From a checkpoint of a small mixture-of-experts model trained on Wikipedia: width 128, 256 experts in each of 10 layers.
Below are experts of layer 2 (counted from 0) of a mixture-of-experts language model. Rows are named router (the router's row for the expert), gate (a neuron's input weights, with its number), up (a neuron's input weights, with its number), down (a neuron's output weights, with its number) and show model dimensions 64-127. Each number is 128 + 24 x the weight over its row's rms, rounded and kept within 0 to 255. Numbers have three digits each.
After each expert's rows: "comes before" lists some tokens at least twice as common just after its tokens as in all text; "comes after" lists some tokens at least twice as common just before its tokens as in all text. This comes from a sample of Wikipedia text that the model never trained on. Tokens count by the router's weight.

# expert 206
router:131143127159114131129091097156134126102126172109086145064114108136121112121156140156113131136143139085113125128122109123145135152110159161152130141129140149124108109130108126110115134106132179
gate0:142089115129077140116157143130153169109145118077115101150123091120122136145130132126111113176070121130119131109115147156154154157152077132135090124124088155117124131121135106114129133125102171
up0:147167112131157084141160122102142140129176153175150138132131126120091125143133161116141118132137126131116150102140128101131152128093130075120080138137166105097125119121128129111131153123152163
down0:132142114131147160142141099167157142095117158097123107125150120161145112091133129161143161119138127091155116119090137148146099143180101138125098183150087154159138099109119121128115121123116116
gate1:111185162135107155079092118162144113102128136101137179119091137116146148095147158153141102155158127107161150126111133150101125145124097153084119117112135067152124124131154137145151118155147095
up1:128069133095105124091188132091120095132137126149118121126126146136119115112109124124117142122139100175136088135091111096135139103105105101160156120152102140160130143110067134065159141137073167
down1:144138157120164092144127093130129134111155125127099190114160151126119132133180144145119119151152107091074148153133128156150112136107114168128137117088160087061166072128114136147114134141166140
gate2:114133110117100141116117145116099066139125132124108134110150078154124144104172133113123138144117134081138141110100108092122067159128138147153158129094125121156113147131117164103167124149162122
up2:157108128157148119122153116140127118138160119121124153086161131152131073158112105106094102099121092100150091101151142111177131118174116142148132136104098156103137109138159117147098133104156123
down2:135091103103081159156137144091159097104147168146137138110150158118162152172149136116146137161150116181093157124141107110099130159099146090082110141137134096138151141110099090116116150097103134
gate3:127134150139169094100139161123132159179135125111097146160135109135150150142139136118118145153092105104135166103104124132077134149107140088122141133103131149145121129154152115099129087135165177
up3:110157101162111102099120157155133111112098123063105116146131126132154125144109094122136136114159162155108136123164117106111114117133112105089117093180109123145095133144121109141115146131141128
down3:140118129060124104160170113154105118104179139196148115096104152123141121129117143145100165134146124146137123091120141110146125161138113111155106151143128129128162129145152175142135100107072137
comes before: " |", ")", "A", "%", ".", "C"
comes after: " (", ".", "-", "–", "\n", "C"

# expert 185
router:119123112134124113143141114181153123121140130153102127114130134153107106121159123089129128100137153126118187132143126154126121116098141131154100156136143099128123150123154117188169124161072190
gate0:105160175127131147127120142116128123094082122106156175144167091146159124147146115096097120066127137141119137112120174118105134136104126136122155180149083126152104134125101161120123171140101122
up0:147161139154152121117120169157096138142109109078095086157129162140129120119135155122155135125109136125149126097143109130149081096149125133135189150129180103157135135085107196112143131124085147
down0:140117132163154152159084144141119113103071117104124147156134120139162132162160117140137138117131113102116085098124145125117103166068132128149180138161126108124139123110105117153107144117074131
gate1:120184131098160133179138127138124121132134150121135106139140134123153128124140160140158126080149128112131171126091131110067163140148104126107147137117167119111115141113115147139122095153156141
up1:118142139096121139158158124093117138119095121127156115136150067089081093157124085106085101102125126167117110167132131119125102153082127066139128121143082122127143120126109094127095113129135161
down1:149102160158115124157112149147152092091170131125100113121107140168151143110120116134109160128134125159113127162075099130108136145098119102167165137136171137154128154139132135133181136151140132
gate2:132101145092149107114133118128103061109144110128130133154155113123089176119132153165151147128155131113116116146089090097114123138151121116135083108141126126122086114123113121169123088096128082
up2:129149128123135113184159111135175131117156138136095115097138108105156114150167118098137105105110113169100110128160118099094119133126150130112096137106145086127125106111086121157095125083146116
down2:138134137096134111142093152102109116144177118115109150136101124161173149115140147118097125137113124118098157143129127172162120115149139090131149166125142107150110136113145147107106114167126158
gate3:099138122105105125132122091133157103088185102114115101131100136124130054099128115142148124096148150100135108121123139157146148138134155112123150156124108107118130122138171140140147118099139132
up3:157110113150078146120133155086133137110161142095137119094145113131137097180132130126084128131123132105101145081100200117129108116186108104135113124140095142171118120124094141127131179156131136
down3:127145141122139126123128088159133127139099135177085140119113138102126141098151115080180121140124108148147130197132101139140157126094126159128115118151176087113130158126163113098113118103128129
comes before: "\n", " ", " 0", " 1", " 2", " 3"
comes after: " ", ")", " 0", "%", " 1", " 2"

# expert 221
router:111120160164066103141133107156120136134156138131109158130144110143146124119167101116113148158126125143126163139133147145132090163114133145129131111117122155109116177106135099162163153120089127
gate0:108122159137069117163102117102116138126173170133166134142099096112138133107139106114106134138133118088101114139104120148119073131122163117131159123134134109120172128089123146130161175156108134
up0:121100178137094132149120203120111122112096129086115168136114121144133147115078133110134143133161141124113136132151140128148136129114087149187154094142130141137119110090161109101137113109092150
down0:094135169139118140114096147137096144106161148144147098199095102107136176100135118144124115134140105116156111135099173099180119143101126119114152153150138126119169156103101114116120184131101111
gate1:135131143148131131120093111112120104123122139098117089143127115135147092132128119140136150139085120121142134111107126107121078153157144141137102105096105122164144123096148101136163133151131104
up1:104131159123099109169116182113129114167140131077139138127084082107128115146123124101098133126137100127167093103114151049112149141158117138132085132113097128119136134132100120160176128120144181
down1:098124127129110119085150092134161157138123089183109114115129113157110163093120145128110124109147130087075162126128131159120084121114130087104146150172128137132085154125123154103057148143098106
gate2:102146158107084123118123107126139143130126144116137116149150088115109115099131116108139106136100127131117138130105124122132136118119116109122124091161146110117107103112124098147155149131159113
up2:136138144111168149136138155157146109144168118113117145116118116148128112127156097160134134207122134179045120149134128125106138102132160159107103144115141128117131124179121126106107127145143102
down2:133126118169145109161083136097123150159128165147128114084156109117149102122108140097119128090152141080154144131142102104117137154114131113154137092167091147144138143138170105127129115120136139
gate3:141121122093163131120102118146155109113159115134111125142137130174112089147135143106109098105161157105112149095141162142137160141126134149165152163147128166139140151186146119116102082092128147
up3:134120113084175136114159138132159125132163100156094113122110089127112156084124112175141130115132094160117160125123147113117146151152085167132110117104116174119144157143161109133105134112149140
down3:155146102121081139113135104116151118110141123115151146065112167146105134154097099106095116156164121116093102118131114151147116105140152087126156126135143114131120083108107153134111118112169140
comes before: " of", ",", "ive", ".", "ic", " and"
comes after: "er", "it", "ec", "t", "st", "r"

# expert 108
router:164143123149077135056095122093151112129128125139087123071182143148159138129133141121149133130089128136148135141113121133141090159091119149131142121119108133127116130106136139156156138156125170
gate0:102102137138138107114117145110157135081143113131111143113134151151146127108109120148145096139113176144135108162135149102121143160140108111163148092141041158127123143169107118164160116187075148
up0:120128112118142158144158118091118091118102131160128118112154129142164121135132099135104121163114170140163150108147138171108152116096140129118151096107116089121118134129100145103109161111117100
down0:115132132133156127101122132127110158134152151121087100157100115109150143140101109164169168101151134159115161121168120079121133161099138151144112092129119162117103131142088110116103132102151123
gate1:135129113108155118189139150158184119108103102145131101112169176137151119126127144121181175089124083153098091107129105116125164148124131127127136154187118121059136147177135112162121153117133149
up1:136097089125123134188137155141160144112103102136138077135165144150107145155095117099127141160158102138115172115100120120116120121167120098125127134122126157160160140134144078165106119144155139
down1:101140070124138116118087135141132162108117105137152129162133105115146101080140161149123147096118093092112117116117128122146131137178139143161115167137079172143118115165133131147123088175135118
gate2:067156091101116129117141102113130148131097092145145118082162153123165101162139147194160124170142100123124150135148129100128129114120125093112134148157111161116107146126123200148154161086108106
up2:136163133145141123133126146124146155141125134137169144099124092101103126127105147111121087166140084120125140119116168118101121126122109156074092124105104133197130121155130131131108162081112095
down2:150092146131140120123117111159120133108114129071101145121133110167181115127170075181127128128165147142112159128141124195146104140110179102169138107141133107118108144113069080122147117165105144
gate3:141183153162104126095144114134135135164089142153111156113114111107132092129153105163124144116071103159174167130094096119197114156113111108122165133142116130167124101131102151122138117124126111
up3:112121131139181162152154127155132111098129149114126133109149130136154151099115124146161079155139123137135160109129137133132123158150150102147125151087150119125114129110116097087157172158167120
down3:082099129104191192103091165155119174108123118151114147160171117122084160141112156136125134118176129128101089134128125141097108157095133127096127169148112106159130123105141086155133152117130145
comes before: "s", "vision", "A", "t", ";", "I"
comes after: "te", "e", "le", "y", "T", "E"

# expert 62
router:140131116172134121146113106158119129117141129098115155126140134127148122152143163142121151131135121095152127168121122143125104132140103159194156125157145166082119129143110129173123170111061192
gate0:153122104175133168136136085136116115156101127137127133105144134138094125171127067126102155100081118141150130140123156155152097070110133151173136142151173114120173093088119130133181121134108100
up0:130111160114133104149132144123143155157149132127117115189115157118142144127150129124135161095104127156105155098101100118130142126123144106142120146155158148156126135099163142142121118122152151
down0:139099080106119158157138111151144063149142130116108129134140088111100114119092127091088138127111126129130084169133107130147129106124124157146127143129094096126163099101128135146157137137153078
gate1:172122161168138127079127132094151117121127139112073107111138113133169147109140130145146132099113079173151130149142106147124123132114132083128085150131156128121111093112090095135122145131106147
up1:112139151122083123186131098089111109099141136156163134139134138136148134140167103068061113133100127117116124132132150164165127125143147115130089106123132109121123111102161191089139182122122119
down1:113138147120112160161142141101160139119123141168137143170121103110122128113139149125110178156135142155153113146113142113156132135122128129092088116091110179137140084142107123112143176109092155
gate2:133064112099103126110082121155108155120101142145052158122148131146150140121167129109105091134137143086106083136132094118153087135117136099143151112142143124132119126079122156114115150140110161
up2:102138108108140132109166134193105123122153143137117150145134152130128121143189136107110126121142077149120099121103083157156116111130082109099119151134159098112121108127125194115133177094141176
down2:091135126125127201140179112125135110124111108092136076132116116151085098132121135131134162118120155163129121104111110157045143130147108143086124160152106098127119123141110131118162168112145154
gate3:128122132138123131106175165164094124173136144144080092115068110153156119098150159103122143182146123094100103132145132119153131139101107101168118081141132161091133180155123128140146143077120136
up3:155130109141136125121160133144090144106122141101129099146122149118112092132129137134155139135175111126157105120081167140156139097136154139175109126090098096112109136127132113080140147112092185
down3:109154139108139141149137144072179118118111114140143125121164132083113133114107110144128070099131126134168159129114125149102108137134087149100161152128125137157087115128112125165142079176146105
comes before: " the", " 19", "st", "dependent", "c", " 18"
comes after: ".", "-", "ed", ":", "|", " and"

# expert 4
router:146094108180116125133110095124119118142113137142098153134167105107122109162094134163116113171156062137131138129147104121165134145148119146126182130110146097096125137113136106125136123103128176
gate0:121111108129115116100134100113137135110161143084149104167125114094123140138075115125189116131134125147131123128123156117091092133092142126124108168113122131105116129094136127098101129115128102
up0:154073140101148131097155155118157098141146176159100132139100140120154137107144160127132108135129127132145147090156166178124087127144113125123094188161142122151117150124135113092095166129124082
down0:116122096086113102074132120098124126103203142119185127101138116135123149116104140160177124128161145200113107152151136150138136176124112144097138118121129152119139128109146147117114138166186111
gate1:124096099109127110131065075111088101103114127125123117144131097092105120162064115148119126150138105121093059140145064144160120083086160122098126139171145112119121147146126135136140119103117113
up1:146169132118108140098124143119130123113101110084121153090143128109124090119159127131132104138131116100087143172136108054125120134101136097121140101133190154107126124150134135146140148088173098
down1:126106123173119125138119142150117110141107121163130135150119127130157199150082098113128141148113087124172115136104144135118117119149156170135150129106079124145151129123125109091159105140123115
gate2:105167141143177153122181133153153099158117129131122103122104082122138139139174108120119091159128114153127115159116143133177120161137129105093121120084121145126081112140138174126111093150147127
up2:096132100114174146147128098114144112134150143068147132135154087110084145180098178132116109139135133112109108158158161124109105095137108111097102108129102140089096144159085110125135126155091137
down2:138114161157098100117141113166121128142124112151115133094158156114140116112153081119123150126124138109099160074098086129124139137112134123122150147133164100127145130125149120125136117138176117
gate3:172120105124181147115136104135120134151140101132084107078129133140118110171093139088141105111128086108134151146176160136169180132139080093100115090137119111135104139110123131140126138138142124
up3:101113127149113133144147139134085136143080153150127168102103117104139118166171103146134160143131117118120131179161080094119123138146145128147099114100132122087116164159133122121136113172145101
down3:112142143161114100096110066176084126119136123117136106104143119152118153090083127151134106114116133121155118074112137143118130111130133140110128150128137110141139097118119153151179157112086127
comes before: " ", " first", "re", "ult", "ure", "y"
comes after: " of", " in", ".", ",", " on", " for"

# expert 197
router:124137124156089121130153143154130073087154138124124144093122154134115132210101141128134100119112114135138145130164115130157126128162115170160151101129174149106122135133095083145130169107087135
gate0:124128131140132086128133169161098121120124178108158167151098179137125132179141160144094098138116145125108093101126119136152164125119159161131124168128139134136134118132120102126134131120136119
up0:114127122107137179146145095123130097106094105092138112143182129148124081163126084098123138191082152123109121104107113130112158074150126163142143116138075093122102078103129121160091124098126118
down0:111141137133148142116093159118136162150142098143087103119116133134147053113145116120158130127129131156128128115166174137117099143143133111086124113140128140122121151150119132152139096141082163
gate1:154128137140136121153113123099116132115142133122113142084097106182130148149135127144119117126094135118123128129106138160154083106121119157131108092167110165143139137178133102135126098080103142
up1:142122120095132134107152131137148127106141151100142128131166108106136125135115079102115125144103098141093111154147135128148087127139146177181152121095118122142100074151192105205120157133113139
down1:109114101153133085174106109151137131115102154118117115120113154133123116147117092134126139118088148137173117110108113151102132097056132130132158120127107157144096160094113106093102143077158127
gate2:131168152170109130116180163131153106104149133094105127069100136114113098127115180130124172083115141133170140087109112128137135136124134117168147084176153106121142109160111090143116157111136145
up2:111141176137095129174130125147110130182134139131138161134158102143099122168115139126080093105154127111103111118111099141152150129100140108095141133182154127082137163151162121133136124145123124
down2:147141130125117145110134088105117122154112138138109143109111188103120114140134104129108149141125164114129121202129138135114131194145121132158153157122106126132138085137113115141139156142137133
gate3:111112119121090123139115107122102078115169111114098097142113116156141172142124138157133096112155094113127116117122143133158090117175166140126137103140168210108143117156121097145121157116083117
up3:082103125139129148156114141145181125100122097142136118160082146103096096091120117135135129122151162141123146111109110131073131125115080100155089131126100098142153106136148149131168138124135131
down3:144130134145111094121137137103125129110132170100108139087195081155117145165126142143120135150132143152155131126146141112149147144131155140097140110100124177111140127101128081126124117113095136
comes before: "ed", "s", " of", " as", " in", "duc"
comes after: " pro", " the", " a", " and", " to", " was"

# expert 186
router:147123099202124143133096138108141092114110144134088158087154113106128124161116144149132142148132082145100122142171104170141101105132124141147114105122169116102122118130116096127178132137130168
gate0:123126110160132148126099158143177112102139131149115140105102139148104114158117130135159127138141134097145100150173169111127075167110150103140081125137116089112113171125146131146161165125076139
up0:127149185139131131124132100134140139134125118137114143112165137127124148102108091103142185159142123128085100114123134123113152144153141103180110075127149118117126115141150155083165146095129112
down0:118150188141150110136165122093162121133106148124129130121152135100114137131139124114145166131119140155065123128112151130138127168130152112160131076127144098147110111131124123058141123102099096
gate1:178129136108115120094144068090142120134167157116147133107051153102136111076109116116138154127173129148124125158112152177131118121114099170125138103128142131155145141136151097121138138084147146
up1:148102148093114137108156152125111149166126163145143098117128087087115145128106148095111157136124160134136083151100106128103150134126139134104103155140092115146082092135121150124128119128129086
down1:119170103142131126144122145167130149090076073132106138168182100126114122115174169126133121127112136126135176094116132093146129102140128120165104125122114088111166137133118136128124136161096118
gate2:108113097129100142173147099155129152082101124125087188134141133115105121134086144143125117143112156098088131122152131136094090103122148085159124188128152112134124141113114089088146132150120113
up2:134126115145120138176123146177094120130167089130137170095103116135121161130115094150083145139112134082118124143132128096131148109113095096064148130109111119068141116148087117150106119171157142
down2:102130159115153094103126152103156114134105132183104092126119133125142094100132118104149118136137106180155132094111107158139128127125138174159116090150127147163086108111160170114117146091112126
gate3:156115169102104137132111133078102099104110126116128141114123160131150111137109104154141120152117160113132145141128119146172146112120104114114167158155129134152148096114097175143141104152107160
up3:146102196120126184129121141134154062104117125113125124155126123119158129125104105122119123138120097137131106115112134123107096168182143127138097124137097107085101119101138157151145120137147155
down3:149108142113117129125103114105136117097101111092134141150077125125143125125146083138092115138162109131130156121121140130089106168179123110114108145120103084103097145143162134118173110136149103
comes before: " ", " first", " United", " same", " f", " city"
comes after: " of", " in", " to", " for", " on", " at"

# expert 65
router:140117148140111114096084101116121107102141147118108166127160135133113155165132135131127132163117137143135156137138083167155101152151107153168141104139115153086089119104116121152146174118067147
gate0:143134119147121118151153094143134154123161110173123090140117175119184157142158117121129163134147154145104113136120153166112121148104124144161138115158131106105128099150128114107142096116124143
up0:133093152132151136115159145142082162103143142155102130131127158151146152135094113078109134134123154118132092094121128169141154129111121158135061101152100091200147113133166118153123118104110124
down0:122163126070143110180105114146151147176145109094146140140127153125131157105131148113110146125129158117112102158119132139127153119116116172107116152123175151135102088116104125115144113115123138
gate1:126131108174107160129105140077128104126130163145090100138075176135122118130147159133125066150146112106115146142108133147133166119129140114113195155112110133127102167119164126147135103129108132
up1:120136149140129126147065118093123154100168102121161111172136099159099114139109159078123152146146120126131164158139109162098167152120098088098141146134144136149132147112166149094114122158111121
down1:130128135101088100131150103153119158137057122121129136117146109073142094133124130128138110143128137142146136139122120143119198154094131142117107117115130084159131105119117093148089125119132146
gate2:090134110122110161082108110139118158137120159127094159111128132127119117092087112101115124149056114119133127149089099147157132109135107121127113114132149163155146154104112137111116186082138147
up2:123146180169158120161148125139129151081112113140143165114185136124123176141137165105126103106136142126188120149124127113120193130135157174125128175136149131148111109120171153144089117108157083
down2:122137173162147138121145103119121088118100119159136114136107136151132138133178079135121148155108126144126125090127098136063121130116137104154149115146116087111118089114123167094114148122117149
gate3:099137110107116143099095109105127088104135113156153109120128120126134079107116125107141123121125107147140113147128092151129091162134141126126139109080140204131133140107107150186161128115106173
up3:147124126094132127158169145150128141107114137135160117104125121101154177125088122128095120099103170162125142121117160181115113128150100132124161106163127122096142099132089161132140130150089156
down3:098162106167133072123154168136146109105120155097107133116144148130112161155129131123164156141142158105172143097112138109150170139086130143113123128132126116117101134171136121111097123091101093
comes before: " of", " States", ",", ".", " in", "'"
comes after: " the", " a", " United", ",", " of", " The"

# expert 242
router:143130142183070107158143174117145122072147136158106131126154149113155087174128154126140127116118139101099194118120115149142111147136121159140129105137146128105121171106120114116143169133133158
gate0:115120132111149191143125139115102172133148090114169134127175122146124118097121135112126190135115146146110097114137136121153117119093123133125122064141116106115105116123122161181168128134053102
up0:109146109114138131130104137120102080113094169182136108137101155127099123125121098137122178172140116125127142162108079160122126108117117153157138076158133102160178133146091135144132125140123157
down0:151077124104094110159128125110154130121131164119146106111116172079121137163097102158122092134129115100109124090119153181076114128138082143098146134163174126154143112130154108118092084152154123
gate1:100096146143141111136176148115118104140085128139133150137139180151114098123118117119128155116113110118137076158112090145111126089133082161107141088136131110073132114123147152095093132100138138
up1:128103120117118124105133126158108148124142089117098118065163130137120149141108120119151141114135107135146123140103159128105126065159113134170105132117173149093128189100093113101144149144087122
down1:145123162140127129139186145089098108103145160153140151190148161125147087130129165136140117129110165126131141121116085133121086158119122132112116119158117067102119091106160155077150146097108129
gate2:152114095158141112100141136131125133166188131127115160123112111151162062150127141137097119087105139112114141088144174110120132141127138129153103153127114162120121134105101134108187156178129097
up2:140117091151109087145125133143096123111108163133108150141120131137089135092100136155110137132134163083161153138154144121126093155165078128117103122156150095104148105129147096152125157134180147
down2:154130182081160156134124087085121118098125136150142129143137136104125162117111124073115130107129105137133090088139080145122117097133192184138157124109167127154150116141134117144130114153138119
gate3:102137109102151172137102164118111149112080198118151110124133133150138157137137142175100125157143165127123165134120118097154191138093130091110114064167165144151126140132111138148130119153150123
up3:130129124163141111136128107150150078116082161122130139136119127159070107128179133155090096147113122154150128127088117160145120148146130104132180118135135130164111102120135120121080190147141112
down3:088164171102138145102136183104123141154120142126112103125106129129128148128082150172139146112148135117122133173101114118133153106087124139147083116123119137117144157144136148137120116130130139
comes before: " the", " to", " in", ",", " a", " of"
comes after: "s", "d", "v", "duc", "ri", "ot"

# expert 27
router:151137133190099127110111134145147099103122128159122136134158114122160091143156108122123121156161104121130133140153100161124108183131131113121141098092132158119115193113148092157132178133115121
gate0:126119135132120142111133113134089080140111142154102108134142135133149119117088170140062148126168128121107104102136057102135141116135125145135120126146174114091178162142122134166092174138143114
up0:144157133140155103108117155146118197112107165125157180131130117144149113092143153154125094142121153131127128145124146126137152178101138070111146156122080059126118110131147138132126098118089109
down0:117086121114096200146167096107138115106149111137127124139110117135121094166101082144144168162122139138118126104112150154115098132162163139103147094122140163130099142127114102162114106138174094
gate1:114147091150114123128108092136159151119156127115174120118089125145101088119133135144111099133164144092109079117151109147156133110142128153168104107107124164136104126116107115128121108119070103
up1:127126123101146131118087128156108130118076131144113139086126154141140122139170133177115103104129126141155154131139058134116161143102107117150127136105103101131128139100117127122077119116072113
down1:141125091137157115104100144084159143102144150130102080150101116098144107125140148120131132123139091134145100113162118148101132136131121180149165066142124118097089133188114111085146146111119139
gate2:138083121124122103144138127152147143135137117147139152111121109119144170102187112148103097123178037116056089130122168115119092110120130116136142140131135102086126124130088151136098128123108120
up2:125140152099133117108155137134110123116128119162127158148126129096216118119151137105150153117125127117128151157127139139195133097084140135109128129176092149090116109118150133138121092118129110
down2:081130116159132110057107112141147161163114099119113121136157152134128150085130169159128119132151141104110124147110123116151132138163090133155110124120148104148089147147097150114149146099135143
gate3:181111131118170132099159084111085174125092126156111149124085105126154154148132155112133149106154132138129165100101125116123105124099109123074089137147150146135109075111126155125166150110143127
up3:106087192091151105178130108146137148131127098146140120116147140126128103163099086147108157150150119139112095092149103111122117112135134128158151128123152133125112115149125124180118105118080101
down3:094157168087166184109164150145114121100159128162089142105107153138141088107178096092164159139138089117109132136131128142144098113143107116086123113102160132088110159132143116141134121125120128
comes before: "ly", " of", ",", " in", ":", " and"
comes after: "im", "ci", "c", "ent", "i", "r"

# expert 228
router:095149126134129113132127097171154107108153151153103138099158137132121125136158126126128136101107130122128175120196124141128103127114147132168118139146145106118112147101128140156178133167084202
gate0:118122088163076122142119135114136139127144116115101132162139125115125140109114143135140133113120110106103112131127159128106138133124070143131096129136130134135147160127165152143099150114117176
up0:129177117094113137126156158119126126163121113164143123146118072132110104145166087126085161149097154116113136129120138107155093144148129130114137160095123115133109114160096117126122128127146147
down0:118081149148138142137102125143149161116137131139133121117112158083116148126100143126133071066152104142140151126132126126128174105139136132152101090136156174128145144097164129075117128140106111
gate1:107148166144177130128138132117136137157087117172155151108119122176126114148157120120134142114122149111171117106081110146145117148162163118159127124130134165122139128162132124129096109085112144
up1:112174085177192124171119094123120141101124150113103135087134092110134128153151158127132113117091118159120163106128122122090121104117117128133138118128134129143123110153118115112108146125138131
down1:134075165158105107114126184119142175110079117140149141158149136120160093149144120071123134145163161091150094148114137116103191111142170149140142134132136126136132124139112110125115091142113132
gate2:126098110134140107128150105140170165163131178138128141156104133137127152138118094130137170128098148079155129087156112128123164148127072157178118146142135077177142141159153139094131112178098110
up2:110146152133111143133162165190126130086104103156131145130140106125113126154138151115141158106129107182089078132128120127122090137174120114165144132144130108141117119125107122122127163154146099
down2:151088122118123127126136075123105149191135162111121142130144144139082157114145090136095102129114141127169171144138132120144157156120128109110103124120110167142125132157131137126126126112084154
gate3:127143134084160114093123130126112104113097134121160161134159120129114129158107148143166177139136118143135119139117130137079125129098143116110114161095146132133143160164128104151134073136132072
up3:101113112135172110117108128151116108089146138161132109145087141134157140104130145155153126119169094124118140118143120111147148125075163173154143106125133136159106155137182121151106117107105114
down3:130125137081144116101151149100115160120110054110155143145133129104085121137124134159152159111127169124128107144145117102066131140141164139088131172126089138120161092109107133152151116153147104
comes before: "\n", " ", " 0", " 1", " 2", " 3"
comes after: " ", ")", " 0", " 1", "%", " 2"

# expert 188
router:108106130146109124141123129155144125124149164118120159143119140119152067152126142127129124164149106098148172105155087140143135161142105147145158147113151128109120141139116084156125179102074205
gate0:135090100139146116126124160127136126111149115098117118146112151162103169149107135180111130121152138104118136135040131110095106133107151154099140128118125154115112140128093135110101118128082145
up0:132118158150110147100117110134125143137126175124096105181108131087104131091083166150133114138145147082104164130120142128122107105112126138158126110149171093128160150128127151115130125171092121
down0:145176103160141121146133155133140153148132127164125108162151135112108076112124185088120104135163114113123137159118152119099155164180136064094123134112137096150133096145118147092147104113115085
gate1:102136178117175158105089142119119152128091126089132170139128136170122088114113134154141121142106122119111130083113150095147153144119133154147159121174136130153110136138166130121123103104118149
up1:129132192142095112145131171125109160133105175124113164108130120193131132129146109108139136118102102157100150138127124137126147119147150157135143128167152123156132162127160142109140155166126096
down1:146158070169109125129091126137162121086092144124130098116139163086171153145143096144121171095101134166144126103137106131127126194133134106108114094148110108161136084138128107155110138147124158
gate2:151125131121074138146132106111094134084149129151107133148129107106100042116131105095122111132174162116124139129149144165127146117097113139133126131138137078108087127156160100142155155107142121
up2:089115140117118138109102160121106113164120125105147105108132127110110152142115109165134118107096145176143134133106112086100128131140166096114164143095150126159129126130111175182123127092114124
down2:113144138153133116101146099138129123066104106147117136101139151145136098136145101132120134120100151108097110122123123154107150068070113134111101118100108134107159107159094122112126139137140113
gate3:118123129141108138138129077145157159123161125126140080124132157127141148095087174113152088179137125116114118120115085141111178163139138155141107127126114145082163148097153080100120139140146139
up3:114165112146089153132158091123128175143108161118127138119165146181134127148157111135152115158140132172144162136150117124141141135134143139110137138107119138125122131137114067102167139065166166
down3:120108131058112170128119157111132080131103119137100123138128170153179091151111122100105163141136135075093128119140097113087115133129135115121105141153149106104155133135146143094067133141103158
comes before: "ed", "d", "s", "bu", "tion", " of"
comes after: "s", " con", " ", " pro", " in", " ex"

# expert 176
router:189105126137079101073104126146142127137160134147126140102141139143117117164128168137153153170137140112142127188097111152164084158107111132103117129126143138117125159113143118165126144126109128
gate0:140120109136111118086127120128121090118131101122109106136175092145127125140107137148156123135146167124141131144058172072136107139116136126097153157122140140133134089130118133154123112130113114
up0:131107116087127135144129148098130132117125128112131083144139148079074164130119130134142128083136147129095124089097096090084148083107121131089126124106142118142102101140138123155124180163076186
down0:136121159143163101159113132148150127122127148141127149128138106153127110153144106144126101127152113117178139178140172139136105127115092178161144168140095135103179134162083142147127098096131122
gate1:142137129143089112087111108110130117121107119120114138137137112169105091123160118082123125134131148092125133163113140098121104099107120113082120105122089166143133133120117158160129104116139135
up1:109111144132178147148176158084121108139124096096150105118144068161118143108127155090098119130133142115121110072125106099132118079139125162090110116089111123102157108099160081164121119110117131
down1:144108163157076092113082121158111123156118137131151133128086147127122097110128110128159160167099146119138131142142149108101136112108167128156123210154107109161113096125116138146101114124139139
gate2:087134092122141115114092159139085136149130145115104107116154169131143106125125130159129164132136098149148158152147091107113126115135117093120130108166157148130117196088105147107127156132121094
up2:136148096152152128127143113123128095194154132127122107141134143143114104129117150175123086126137119117161138159116085155100104102120108140115148130149122149098122099123127123091119170151100121
down2:124100141144155149076138128129117139118125104112098175117074114125125087144115149127148121129140106159109093083134160140128096150157142164161174137140135177115116123146175154103113104117120134
gate3:130163176098129097121135121121121129154123088161114145148142118129163134103113099100099129090116140118126146150177080152121128130160133162140164182092145131143131109150128111129088121094138125
up3:126143080120173103080107108112120154111147107113116098107144124115193131175106117140141130134179104136160096124169145140179117126105153112141123120121100112080133119123113129132121154120082142
down3:130106120133080100132150121109161146159121150135122120117132137141087098110128125140109147130143139174116185095076133152111143158149079138120119146151173131190163104108135132152087114151148120
comes before: "s", " medal", "ic", "ing", "e", "en"
comes after: " Me", " me", " g", " b", " met", "me"